config.toml
num_hidden_layers = 8
hidden_size = 384
n_experts = 96
experts_per_token = 4
d_expert = 80
d_shared_expert = 0
hidden_act = "squared_relu"
moe_layers = [0, 1, 2, 3, 4, 5, 6, 7]
router_score = "sigmoid"
normalize_top_k = true
routed_scale = 1.0
balance_loss = 0.00541
balance_bias = false
init_std_router = 0.0171
lr_router = 0.00026
vocab_size = 16384
norm = "rmsnorm"
norm_eps = 1e-06
tie_word_embeddings = false
optimizer = "muon_variant"
learning_rate = 0.00128
beta1 = 0.93
batch_tokens = [32768, 65536, 98304]
max_seq_len = 2048
train_tokens = 245400000
max_steps = 4009
dataset = "wikipedia_en"
Below are experts of layer 5 (counted from 0) of a mixture-of-experts language model. Rows are named up (a neuron's input weights, with its number) and show model dimensions 0-63. Each number is 128 + 32 x the weight over its row's rms, rounded and kept within 0 to 255. Numbers have three digits each.
Before each expert's rows: "comes after" lists some tokens at least twice as common just before its tokens as in all text. This comes from a sample of Wikipedia text that the model never trained on. Tokens count by the router's weight.

# expert 71
comes after: " of", " the", " in", ".", " at", " for"
up0:081138103154165158172169084134146140195102138118095185195124094147115102159127134122125087103146176167106120067136114122133129088154099136186176165120126134139155100115161124131089167065115093
up1:132162130118147151167155166074115123084158142153095098131160140146124135142177074091132105120140122158150159122165139166136126117160120189111136120147140048154119149103099122086141129160152117
up2:115170111143113215071104117203102094074110128113148140104178162178149154163096111095135070143137132117117102133100132152146102134117119122158086104176098202158101188136068122174205132142085101
up3:165136152063136130101153154138229156111126105108111130140104155119093159126100137118131137153108079116085201169134086126114166048126162091119134159152157133124184114059154134154113110091105111
up4:145091104111126104096157099133117148079092089125111167123100146184130163123103044072128125083179125171069101110163107153164097082108147095146176128138213132142123207119087161108135113128117114
up5:165121184045113135145081064119128175097103105142188114139120174126116184103159151119104166079174198157159117109126113126186148119132146108090126147159169135149183104092120115106136141117155147
up6:084167163163177163155153124153131115111076134068113125141143066092100140174182181082101059108140133149135116069077115156081102182057169116108147113136167171098183064157150123152126118092148162
up7:136150159138142087111127177107105133073124135107113120072150124060135124176102135148151162137135179075167164134138113102124079130119116183165110126158104130120170135119110106159105109086149130
up8:083074074149153175110085119105103116168111115106126161155118041071107137128092146169137169171156159203148120113081140135125107141127092185090139132083147133109124079154147155123129136175160070
up9:091097119134124157119152068121109111158141091107106095157111149135151125160058080077107148065095090125089183138142099138129133112117083169078164149139164112071135132135200084167101178139092097
up10:123105118134100146180171121160157095051114119148165123146120102119135150125141099083125131135136085142138114114054105107146149154187128162118156063165127134141154136115121151157075127161094108
up11:169090056113129128149113106131125152069142123137115142132165100131102104130105102159108116176189143160126080148149089165086093118135175156069123164139214146086169074127185098113118145088137053
up12:103133125153131162094106176111135131116056110184105160117106120158106168119178184157108092122118126101103167115170141137087115156114175121088225143154139072000139173128129163145115151170111099
up13:123107136120146148124165098150153127127108111126093097116104131050135187135065133105115145150163127131166126159172130136129167108107151156104139173164143119090155156096200120104123147170084125
up14:114135194123196144151184154182128196102196052139054137101116127120188184125116057094126082168129152094164123116128200140095105149131117210130135161152113088104115093087104149109102157133133120
up15:198148169093100136110155057062182139110130109178121141141142066144152121126166133137118120134133147191161116149132132062131157140163148102107201169144129133084186106079150179109119099222132142
up16:095088112137150164162146085112047137159135108158110158092103153107183146242145163107145137131156161112156152099116110156117163143134200139093132093166155164105159145101113098139120124169162164
up17:174081135120159140140114128060141153114120162155195128198131121140130173100120139125130151071123159122165137113082099136088127123167114102127127162136116148162186139117092142127098107114136063
up18:124093137069147109167162178101109109063132126142113151110132111150161088166133171150133147162106113100162108101155103117137000129093112105142210130106137140150096171102163120088065135106156127
up19:124073149126093165100157151173131199130142132144093141160090090154137119108094145117060147144125069172125121126152093089116121112128170127109122152166133162031176099173149138113140101144173176
up20:109092153064143140083105098148074161064145107145158103141124084210100175127086161084190148122127098165136089147065133198101131106128120147147185148143069199140170149058051170097067076160169153
up21:112140147153169088121180085156089134081144115190161120121140150115151114133150123098106084150160126087189196120138197164138162104072169119111169122193130143076051116126156146149171089145207112
up22:075134160133127138094161171078162103151108142131162128102177145144102146099168108126108121169177193134207128091117165184175091118100154122099172181136107131107166140127130095072072126168138144

# expert 63
comes after: " of", " the", " in", " to", " at", "."
up0:140122154164151138134095049099116085127140151111219099145120164163146136072109129083140112101134161126096175095100107148125154152137133130118116180131091147126089097105068052108105134144120097
up1:118171132101068105150156105086087169047135114118129126158124169151184137101107143089145122118131111098096130127129126138128097170136124100151103117153104107149087118106113104147080080134143187
up2:140187119137189126138158086062099073128153094129202125146117148140102123126163071078188124154136171202162107140199089065123127103166141109098157151106124151114144126113151132095118125145120091
up3:159145124136111147108161092140163081069134179138072095101142111154092108164158111077143088155128138135146126094120141090127169131114160133110115119208115107107159116114127106105153135133123122
up4:090143112116190139091119165144157178117119087062093153106077117202083147138095122086100114103116140180081120078152100178086085131115107121125090181167165180083188102157167112155083153090131121
up5:157130133142113172096085157053100165130116157138139084145137099130142111102129098081117153148153148095097142071116122117138103140145153122115099119140103100081173134124115122182168077120178129
up6:107158179109116155145081051186157128156218107138170093118088174091154107150145158129090123089131117145111044111143074136186136114103059136093026133087134100099138112158112152132110125135137161
up7:181158183137121128145111108142096112137108127128207086126177183137135128125133162097130105106177071088134129126116152136133092180154155148155164120124159144124139027082135133133102157168160102
up8:139163135110114113091112151169125096166143125136185110143102110124125057116110147077130133136162182192148172177109111192093110142136110105094063178135145135144149159097076142105136144171121124
up9:094132143121114154160171031118096086114119136170187125201135135141170156167089117129103105093109099130101137069123138153076095131146088140090085142147140173118175124160130120162135133141135191
up10:107159118159125112115109120194130078130138157177095081097150176130123133156109165108136099087160107039081124132106128046068079161131132164114116069176100188118157174179084127065160137114119076
up11:138117167111097203095131105136131098119082152130114092156126158186078098129126135112095088126147202203148107104109162143160120159176071133118143151138189148142104115109127138094150158108160157
up12:126194131113119109142060057150126116133114096187186129162180156089126100058148102135100113123145141163119155116092202217120122154084149114103115128094120139108169083174086063101151103119155142
up13:133128116101139142144150100174138132070112123108191047175112185108100154096141143111109160146130109160120120050110148188122146109138122078123142156124126084171164118089027101108116116126196093
up14:085198106101108186121159153123096126139136150156106135150109139132149151101140025171160109088144143128147130123110184072082154154103122108082075149105161089154174103175120087135147139157155138
up15:104140135249149118158111121123092094162094149143101119143112106192166141121062126058158153108128138130104142159125160066085115148136141122037140116112142123084144127204131092110170083102126102
up16:108129112146111105092084177138101094091080102134181167125130063133148126108100146064130148095153185093100157132122112101145118192105103090130121114107147186174115083145131106148118121124064107
up17:105166113086111126150152135064116199132108134123140101136116125217085155148107158128105088090114155162148180068083124086148152142144093118069151161153128124200159155037142126080100106079126110
up18:101107116124132125043119129126057171114122156176138066186157107115131129117090145088145149145163114170107058092139100142143186137165151143174097181150143144127133157090087160139143120102146103
up19:122185106082171103121143122116156147139134117170181134176160083184109125149097125132150151145133145106118075053151123136092099128114077178134068155145178124184157141118129104062122100095132110
up20:162140111118084147217155119140077127155160127240179137140087167167116125116094138080125121141124158166130130202135124157137123080153149111147144107079129172129082142098100200106103131114115152
up21:157149129094160196138168149102096143107091169130170098164111132162139109149103165094148142099142140077119147155133109205119136177097152105149095122166166143128147103125147084113096145083123075
up22:095158100118128147147177115110169141149087175107173097146156155210171157144103124076128122164122152130057217105089170121147136131170164128127123153173140114184142099157071131164123140052145108

# expert 40
comes after: " |", "|", ",", ":", " in", ";"
up5:152154073163149194094108127106091136128171107132155144114136139145109131172157092117144113126134156115110176114146134118110191124121032130114089162046091135140181127150085130111132082144115094
up6:143086089148166159126101140128170144151137114072122091162181174057122087154205085096142094141192124144161129081117105166172133099120170163114134135109159101188186152164163115164147118170138055
up7:094167119169144152128105088185079170128083141118205099124167096156114148105112123102145105120119130123126097092106133033116099129088140064156111182133117151132160104083175101123119137075155107
up8:075216129078161093172121157155158147130158098174145043107122127161090111159107192074127134183084105150113121119146126137094117142122126113139099106143167117111115113135133140149194111169134079
up9:171100083159093130173071121089157070134106166106187113130105157145124091129178118131161100125101021158061121119093121052147097148172133068141145172138142191126130171132139114174172136149129041
up10:093117047133123132104161133147135038118110116149148109110106088152127187132105101098137117117141132039091112134128126109107114109092146130129079117161136145110144138088101134131116101117099108
up11:182106108141103138098180129117155116080124120113164155192170142145148124164131071047116183139139109131128146102143134188123089165133109132144101151131143204093095141156146088104105154148108077
up12:169111117170128151131208148147144097123116116135105170116090142168069072152131086103157173156142146140137113041122155119103153156138111138115045157151181101066161098081065154122092129134104152
up13:111154140113157131097157163122154137109080145102070124077145163163103095130103193081166139103160127202094090159131088158095171110115144165130136139163158121135136209163132118113204117157160148
up14:080140107129164169118167140059166163193143117113131106143103188073149130142080138134102149095115165140137152114173099162120186155113144149131124135158134042127205161128222096119116087111071112
up15:155094172211073093159137130126101112139169112157107150141101168119166114085153069164105124195151147145134176184155165146125110112080137108126109136107150103190077145141131126034073163108116110
up16:088198131147127116181151158129134133115125126065103115182135156131138139173126104064139166102141075138159086131099184111121113133132095171153136128063126074184174127110122129120204110131115120
up17:092101082165127084132122057083135174169121100134110125128096154161094111161099106107115112133192114113104103136075159103102157119103157122125073152131153160190091156136047143146119111160197167
up18:121165132176106143121094107076146077141104136122137044131145140126113185099161132085161118091172144113149140107202120152124136182125163141091074075100133161124116253124056164174136038079091133
up19:078130103113132106166067171138120121144113122084147138145075133095086111125093124131087124121114162063114137151130096087089166120143165102091099104144130068112153170078186160086091115137178083
up20:111105158082110135140165137106104104122145141181110152145117079160102181129137137132133140103157121122098193102117059143103114135159147129161135110112172124175120135082099147118127096136115133
up21:113193056170149166147157108134141142061204094129047142095085128193142099079135105126132107088106184099150147114239170104108106120096178166106114159189109161117226134138167079096103125118095119
up22:127129155156140081184111122086203114115075120137147140093132129106106176173115134126167158146085103143115066162074149115101140132119134254122127136109088137109101160079150143057159160173133203
up23:126141142084120105170185149179122105097128180129098095160193128106117160115115188108116102131094133128139173091105063157194177100127151154095090158161131115105160148078143142063094100111094153
up24:151120150155161090122104139141147057113121137098125126112094124151122113136158136093110124125146099120143126140137135095117136132156092193106195157161128132148144125129157138111146148176111088
up25:132151156096123058092091163129191145131149159096108153164102176155060177131102145084082190106177132098156141061091127174121111186096069170131135146126184184126113153091130150095119150119139147
up26:112098153125147176133149165160138111167115064118152148099195172107119169124148132097149125128081174170146051127094066138138090105139169173086117059189150038148131102142155145110159136128071091
up27:154091201136057155154170146171115170138166193086152125160159127180102104150118139123125149100127150146131099100147168100077071145103127082136229166146120148133180122118108164118090128127166045

# expert 92
comes after: " ", "-", "–", " on", "1", " September"
up0:127108099113114157143106070116106140132091114138137141117150139163119153144139189112144111109130109066123113136142135135178147143068117157098135114164097086109122111135077119099107124108151136
up1:084096065119172104118131075084106138093179115104140140098208125124160041151081127154132142085084136123144108219111073107079171115116144136129129120074093134151167166113081145063106097050156200
up2:128069154091154159139146139116099139127139157057168156117186115201164151112146156098141078122153133130137146072170129140151187108162175105100113152126114087080153104092118122134149142094162162
up3:088150094048081129098122106122159121153116114134145105127167157118165118148065127098100108087164122176109125137134129093115156094111090121108138125159117112135174175122107111100140101116150162
up4:094135133128117122087116154123122148108134150122152107118065153150106160181102076133128098130136079136128075121112133091158153138126142140127111216080050144178139102098128068139100129121093106
up5:066054095125142132103124085143157114109123129115165160084157094185143149067059182144167172133117178116113111121160095162109175130125097170099151153158112169046143108148117176169114181160144215
up6:124084095177139120189146141123125174099086120059191076136100107169110135166072091136098147126139098115130090180148121158143115115142124130163120101139119143184151139141144089124124142157084094
up7:075142107113099082129170127138151154122090118081133227073124116168156100091124182112079106157110126074140146150113148130087143071131149160096135142167106158092103069189125144141142161130176120
up8:009144091153116103094129130144156126110129161045094141151140153190111157044054176137173134140142115104120135134162125094141122125096134135096109176132104135074116068166077135088108129105158134
up9:093151114177138121077115090110128108126160126092111079102138090143118148097090154140255102196214128031126089152112132101052118157108096065132065151130160111103193108142126148086114113207155120
up10:132084107141184135079161144092155113066129140077128092128145090150112121145088137127144189145175133147147130120211123075133103118128097139125134160164132094101182108132108178063177084141085165
up11:082142105129194111119143188152145168110092129170121232147149158075150131177162137063168120148118124180135107139070101076154123085115117193166146164141155018125191146134148092143075115141085155
up12:105096142141110128106131133149084046165045147142193122079130171125137123167130108077119061128101090110143123072112108082120140114111112135160090149187115164144154142098132089087124138122093138
up13:128169080128140102168090119081080146089123140070135151130163135116147116119155148086102108132182136158152107115179158088140121165190155147160135128141028127120083056091122124106143095158169077
up14:055075155171126097079095171119086163086131101154114154103133088189140132144094159119182113118163134120118127078103160156106113135121119082136160128145119158047135109157070147144142129149091110
up15:037119041158159168128152096165116108095099166115131138087145126085057178138145116099113210109140122090055111066147064082107077123112139143059109129146147103117101113137123148141109138087061138
up16:125165084136146116113163105084058147063116116093099113085102119135148086169138135010122127135079127086143127149140105150083103198090150141170159163142019112151168128150125083153136119153121115
up17:107090094131150112164122185117115082142142072142162165090133088176150137092066137218171072114152149107117131098127197119172116139146140150116115143141184136158158133115113130078100132107174077
up18:091201103118113157135118088143102169173104155136152179104132125139130165195118109108160086159112067126156093151182070076194158106133128171155100105159077173184151204153188116080133069120153116
up19:097157079144155123079139138148106127129122148076139137073158171203084128135085100067129106170113070112078142096070097108132142162113100105168111108127162191110209123121167105144149102149090105
up20:029130138076119026147120163147157130109117137096119142061132107198143101106127139135170141170144099088175133084137109124111129121102126144146122183137138179127176080094137115157140144138146155
up21:135123171121172182159130121065106139137092133137140107175180200149135148110168100099149146109120089120119130139068096149120151164133175059164119213142136212177136144108185090129179137122091107
up22:095081088097145080124154158089189130105137046182199095122159186144193135112175131123132072106153101130134169147159051061142144107150143119126085115208078133149089158118072100112150116084166096

# expert 60
comes after: " |", "-", " by", ":", " J", " John"
up5:123129122173069131147146151182152134049107122137138113124164093154115124075129171198218135121097116110124112072165145173174155109050125180155131152124079137148124104168119127064078112125168163
up6:103148113172119115096120148186163130146097108163091170102177080094097159075072223108072113114137121150120143114140119094109149120070145102118121155124130098148162080149111139129117187186121150
up7:167099140123142136087128114155169148126121160107086154142129119138146248176097178165080160132174226184103136117155114166148130107093118119092142098146100196111128124071122089129146162093197074
up8:131110155000209106090101099193159130155135121137077151089144055133148143123114129118133138158182085179112106115120105077123156114147139129145164129133100104101127132108115131118036150132161081
up9:171113094087118114086153164146163124123101168168074085163169109111074134162126104086118124121140154158180135170178112117151166095084098142119188144174129152074095124119088110129160158134115135
up10:165101126110158116212173106074134159117105102138096156135145146138104146174141096122120121104164115114156150089127146081129132126107066121108081135185146077094104175093098137117146194154255121
up11:155153117140123108142137126199253068081086154128134179070125150136109151090168120113055127149097109147105135137090157053140191147074169117134118128175138121115085148103114089143133177117178124
up12:080150089113126121148145060164150131109150102107071160102128075127127118146096206132180156142083102130087122107150143134124164114101134167133127148162150174177189123148111129117115119172116115
up13:100110079108099105156142153082103135099130112187117168120169173176084077201150134196126119119181137129118103177169117119100184133090090141161098156167010138097125140065133203087108127094073074
up14:120138114153108133085158141048120122118095094150145152174179096160171165126141155160146149122153184114143142112129073128108121161197108080195132140166134133103148195106089111106126134142136098
up15:129107130073172132114121152177183145089145199122087142116110114113113135133138158114076129103119114109082100157147130113105103168120118169119154097167093054131050165145122048136164189118088220
up16:117140096146130136115104108156132110092107141097078082069139153149155114125112139169080123102092083068169126170058140092121115125126141147096123078140141130169203155149188123093112118131069047
up17:148091102155122157120135137163123108164119118143128149122152183115134181129085118159133168085155161145111110103136183130133138158124135149069146148129151130117117154127192136058184100151144120
up18:149121161101123103144130131103109085137150192124090132127137097144155119104139102140181137144101076119161129144130117124117190067112142188103116083158139132092169166105129143069115131096100132
up19:121084108106101126174156097133173094122112178139128110133109154171130152127154172117103121097153118163176092156126148121173121126143064103086198169074089101158151092104140149116134138141103139
up20:113136109193125104138085227161172116133109153085090134129133132123142106204123150123106122052151131125134085098126135150070156131128111183084175099128126117135145116139135171085188157106061048
up21:163133103057080098153116151121105124109124078137103165122200111152125223147121122130103095143141137147151090087150151153088240128086100115162114088176146056118151151094161170167135118115101095
up22:135138147126131130106058171129155103105105129141099205129154088144113132111170151135154162137101087148171125147104178152089202158150128149139108200097120111124163173137132081144117115119180066
up23:118143146139124131080132143175126182143065146144090116162113130084154133152135089115118078070075117094106024099074114124099149106144158114115122109128154106151207156132188124133134118107076065
up24:100157130124176185108064141153192170105113146181107076123152157148138085141113095122105172093139093157124152156161122125178171168106156149122128119163088092120108163096134195088166137130160127
up25:129141097135117137117168081142142100129156133093129139134169090155107129106087175179121154131127073153114135124113134159123146126145133117164097067102104209124107130094082129139128090102135081
up26:165138096117073130104134148097146098136149106062170149069092106168126134150116136067124165108107088163128136133205127132113177111093226153143102146168121133130141170053037082069141107116131140
up27:127121112137000139127135124129141128107119104129089138106152146128088185106073164159126100099113190104167141078124075134119132114090155135094188098060121154102126166118139142114154151110114145

# expert 69
comes after: " |", ",", ";", "|", "1", "2"
up0:115113164114115130116159190105096138069007115097153151109131180148144152127112150109114088146076101176207124119190070165126119148173153132112102092098125108069122139140160121049111175142124069
up1:155119112108135090094148158155119105111187132099096124117123065124136176106152142155091080164101091199154133128105129128126106119174131191099130125117101092188164059098162141117159146176173088
up2:132138144076112115111134148043114157107106145096119095127088065123140139170175066118147147119101112096184097140113131097150101150143104174177111218119129111141126132125123184103109126145171123
up3:104136199119124092110127150148110113165015110151158113163137105154128165160135153118150134180126177083131178188158118139160101140067146163126110128121108121172096163115103171054130119163212109
up4:120177117141124097118178120101120088114119185126145181054112086138125111142102174103149138100148131149116076107100149122107136179132103127092153180100100188138172120129114139145191136162121102
up5:172104101113124134185162157129153140075155132086133135089116122132128141178113138167121135177139150142100116139071107176160115120134119117152147123156065113158161133110136163070144162177159138
up6:126119132092084136144113163123156088112107079111104141083074154155138120083171089114117129124121142100134144200113128143094107165153105146102127143123149140133088107142110115131130133170135083
up7:125122149173136108142139145105082103080177130120204103137136104116137076128107102204138152154095090134154171136121096160159198043076150042136100069091127101140107154208144148076053090113126124
up8:129145090148146109126102182123162104127133134085084105095111106168141141175142085136082168080101083165131084141073111107140132161120142169101149092125161118093129121126108075128147057152130148
up9:142156142157135166195132151101147096117182159091163152121115103152124092118099126121117142143176090101090170153177128109145123121102051098167177075098149173189111122152091135101105106117112122
up10:124091091085150163084144149105102135123137127117174167087162169111072142170165131195135110128120151130114118131152152122145067131096126107148114155016117152147165098097117091128182142108168094
up11:085095110144100153126085096115147162134118152108131125131124149105125146164109149083154122199107138136151101179160119156128110117090119108133142113109147086121147126124127119098143160146120182
up12:112083113082122159128122142255079092150136133113159099119122107174112155125086114072160119128159126109032175105082117136109144106128156110121108133138138131170154140146124106120170138104143104
up13:105159114106132143033093107131119146145132151152140135160128131245093103131129191108132150155126118171148119085143079108161103131162119123138116092144129136094095161146137127201141181092182153
up14:146096135134162071108139142092128108101125178123075204088140125119137120093105137094170103136133107074136126131136137105150131138026133132143137185105098107213114125140124112148131176147130060
up15:112123151128168123094083134125172093108139083140165159130121078148159121161130123098113081119122091055070145060081117107142095091164145181143133151114143184124179133077177111150123156125143094
up16:121176121141142135117044108116158112122084147124051158116128104131152188134116122146125139187134100142159124140169105052132146110132199128126114090107177149114161080139133106066084143166112059
up17:162106172140123099127105114082154172141157095160143125144130125141147103124150110158158143091118187164134096123160135130106178166185171176136146130078140118148122128113149160134127118134071220
up18:100099144087092171135161141180132135123105094160086113119144108107139115146115124202106090085109164119150127139127160142111127123148102147127133080143103161095095141103160098121096092097128142
up19:145109099163116106139144106108126126127152070130168106168089122192173112130166128120123161134147112122108108123124154145084139160088171078077142135077145135102137156151081070166159101122195171
up20:164080115150149150180136125121124115120169166160136126132134130092125115063128144102094088076165133140101141099147122085126154214137161202106112172123172192163142133149118115192165084124171134
up21:148125159115149157163102146068106110131090145153202143113157135129131100121115167114104149178127130137111089036202143094155133131139073120120122139087008087138099089133114094144113108187126136
up22:133141174133166130091059076109196161116140135150123115130110164115095134175121100128116150121152119118107136153175148177116130136125099098107063113132141136145168128100156129194124139144211140

# expert 53
comes after: " |", " by", "-", "\n", ":", " J"
up0:144072123093163146118149066134123110120147116106115125125076146148182169166136139091182134109138147141070177089115128074127139051161057141139153186161100127112150113135055154144141150128101056
up1:139119122202105137129113139101123160130180118166157038137109113144135109154087138093074209069107100092121078102101108143120154154172084150156156143147106102100134083121195106128121106176084113
up2:129115127137132162153034032134146113140125131112103207067109130141166186185064157181141111097157154059117156077137125136156142097069136141095140155143143106151141089164141114136141130102064122
up3:111159150115110175074102128135112120194085150138066168169167146113119165137168139095154121186162091138079118117113136139126120132156097128200083058097171099157115131115177088133156163163099112
up4:116152082119113129138132108144095168049156083131148185079123160140092156162175168122160085161142158103115046137119122139096143110149109174141144103130146149089141107099152114134129168126105131
up5:132133101111128114173112099120187153094146101097171170121144117128157130196190162144177172089150122108155086117135111138137191127082115177121155143097081128152125148168159127115156108112145149
up6:119072098122130113099105124134132140093200149145108131089144126152124177119088125092094108115157113107054097126130113139133144190150107137144107129149134094124185168117139203145124169137106183
up7:084070092127150091153137125129135188108069147093103181116124086169067134106079149095065109084147134172103157098191109133118112156099065143084120187158132064110139137177097129104156139149137112
up8:144160090131129130113181110138121177103148111166094111182114122113123142102101172077157099149142158092147126107140161178204094143143102155124117123118182128090139135168130129132174143114095126
up9:141104117163135147162109124148090121152160128112126162082186096076177152147076161123148164140163140119159089101085130070168129132100083131136115187121158093131137159121104114211189104144134065
up10:097094092159105205081150075135201147151149140073112124141161127157091174101148129110179120121087122161115123099072164131168136081109131165134061184135159121126120147118101130070185183102104090
up11:089098096170114154108130131101173161125122190148120062124161190111140132185133142141185140148153111137123114168122135065141165092121127141129134120156061140103188104088177179117129102113113046
up12:091173143150111101122159186096154137107129159153123145081130167099130066101173211155145097144138084180154104166160139170155144107126084171102158095069092080071058141137148135119129147125152142
up13:126118212076172083143122158123113144107100149112090096190146184128152175167141165129147131139150148100138125117116134141135173093141101178098080194106107113132133218127133147148118154122161085
up14:117192120066089116164123157085188239129103165101138144104121121120181170107148174115159163182185094185101130157138146133114147154089138195142105175129121134110069177154100146135184146179104100
up15:107117095100115129131103094086087114096134117111115093104122116093120099119147144148163136114106144144132112077120169082116169127121128073095077157055113111124185175106087134127135169092128095
up16:158178175138104114152102152122132132164156141143123107129176148143194119118103172135194128127136099155121109148181123121093137161155107139189122110091090139135103109106136127203107114091176180
up17:139095091114200139100110133160162053043166120089095140100148139089128107127127135080191173151111062144105130087130135166144177078057092172135146122139129151108181151133041096098146148097092066
up18:081181133077148135130121095082173152120129143116162051153125161088114162097114202080130169159141083176217117085113143167076144161141153094148129145076121130118162112096099093150121166091160110
up19:103084076146072141125103187180124167110085111083085143138136169152129172201104135213093125096127108114120128149137160105084154183130091079106143093136136096141138172140154142135145145083114147
up20:108119127098115119129089140159116145128154127087107127102113082133099146161128202130193129113072110171103142114174154152069152111115126157107152147121142124136139137185101112139106173148146126
up21:175136124113111106160154078128103119102128162112157094077171097126125133100098147134143163117063174137148101153074142179111117171134127136172130107102103151101108125135147150155135109147180110
up22:163098112073152119133108095088128144099137103162105104165089148151153136136106175115149146111107134111080127117152129162110152186167093176146109136122169105154119177090148125119127121119141095

# expert 23
comes after: " in", ",", " of", " New", " University", " at"
up15:175114069111161127131132178122119172119097085150085155116115100151142114139075140084089198146097163101124134138129137124116134088081086113085126113188117085088159105082158161165111163108251102
up16:115134070117135139144100133105152117141146164110151134118093125156076150112128120087148119182077109092135133114113143095091145095123081120073146100147137218126137111138087125134158094117170129
up17:141103142069120230105160133155171086153131153095126139143106146143107146107180131093127156170094084109148160114148099112157159078104062081115151142133164119151122124140117114099147127155162114
up18:140181138145138144102137126088133168213154163134080139111141052148080114151135101122106194100126125190136149100128151186137148075103081155113143134149148165115102146119061186114111060137150144
up19:165163119079094106132149121157137082128132059124158139116098115197129129132112110055074153117118103141094199148184135074123169091133183154102130152084164126093133082167103147114075157168124108
up20:112072132120115182088115126120168112138100077151127151114157146099143159099078154122156141066126152187085081116144129106204112091118107119119118121088173111095104120132187141136132135105128098
up21:057109023203195134098127104094113151117086021126082140144069141168144107107129152089143071151087140125134145130146101156124104129200123138117159118113172135096143078073066184122140131078142135
up22:131111095095143157145121153145070158139141169103157160140142083151124118149096142168139146099161080112101151113181149119139093162137131107090130133128127165157086104132120137140137118098095137
up23:126160122131105065105108124091092158205139103064168178095180147104104156092151106077135171175065146169092147081040124148143125134123155167131153087171135120118102125150131106125151151122126087
up24:149114140161130116140052133096118128086154183072132147156140144126234115093130120102176147111155123144137127103137114087082154089138087140112162108082091095112151112136073112088139144157101120
up25:061121163119140142090085113090120154116070128095113178133136108083103131147084125159134156119094067141145134160105092132118131111130178111090115119127067144134157133151100129139143110146135113
up26:118102096157143120130164142104068135098125098137111130121158071164140139123090131107150132148173154133119095175113136097095185145093116138128138115135125176090163154145145108066187128124144099
up27:092110106115084122203136101181125138137147108081108143134154155058059199083060113112107144119139143137140138114130152187158131153123117107117172092119108155103146145145124146108099088117109118
up28:125116136120143085110153137149163113076135151120128119102107126127108150125112171093160150083130113163127151133131120109116115111128108114078121149181157168113182118142139143113099160159157086
up29:040147046097181128100129161104131124079171118123092163158079103074179158126120095154148098137139148144154081155128099105133145148086122055136076048101116122072096159110189088090094093095165099
up30:120085114153179144092109109134140148109135195146112187125151122167099182085104162099108083105104093140141108165097138153132134161132097124119159122093108121116143202145185158176125140107132132
up31:137110139134081110193113184120116062109159133174133121138133112170093231085090154087109139122126122163153110155129158185206131111109116152131171094130151168126135162103098138157141050144120092
up32:165149137140117114160140175137109115153127129118159149134120092127136157148064175142112145124166169155177106114103153220160167138117114153197143118101148161121167138096152116074103123126109160
up33:128097138090141133157110168127164078185169184115108101086149125168140134115134080126149153105154157232177109159110120136125143085080144136122091107139122093087120124079120147091168133103173103
up34:123127137155136149131102151125168083144122158127112125162121127154087135144151173105098146178126106174112104134092147093119108120112118133212230141122149135122118101211070115124140168124156126
up35:071183118135134110082168112069120103139087159151135162162136116095104166114091109124117154164146089113106074130157149150098117127084118139174164117132134135079176117122162054117151067164119140
up36:117114149134095105157154150143051112166147185134228098079113188086121129141132152144092175114086196155168175133164167131142119044122116138112146121140117140220125111142149143155132110155162202
up37:211156145129089117106114158118137139175162129074137136142107194150092135126123113130142148159159098156155074130159140107082133143070135109153106096133154133073163113166164167090168094130166061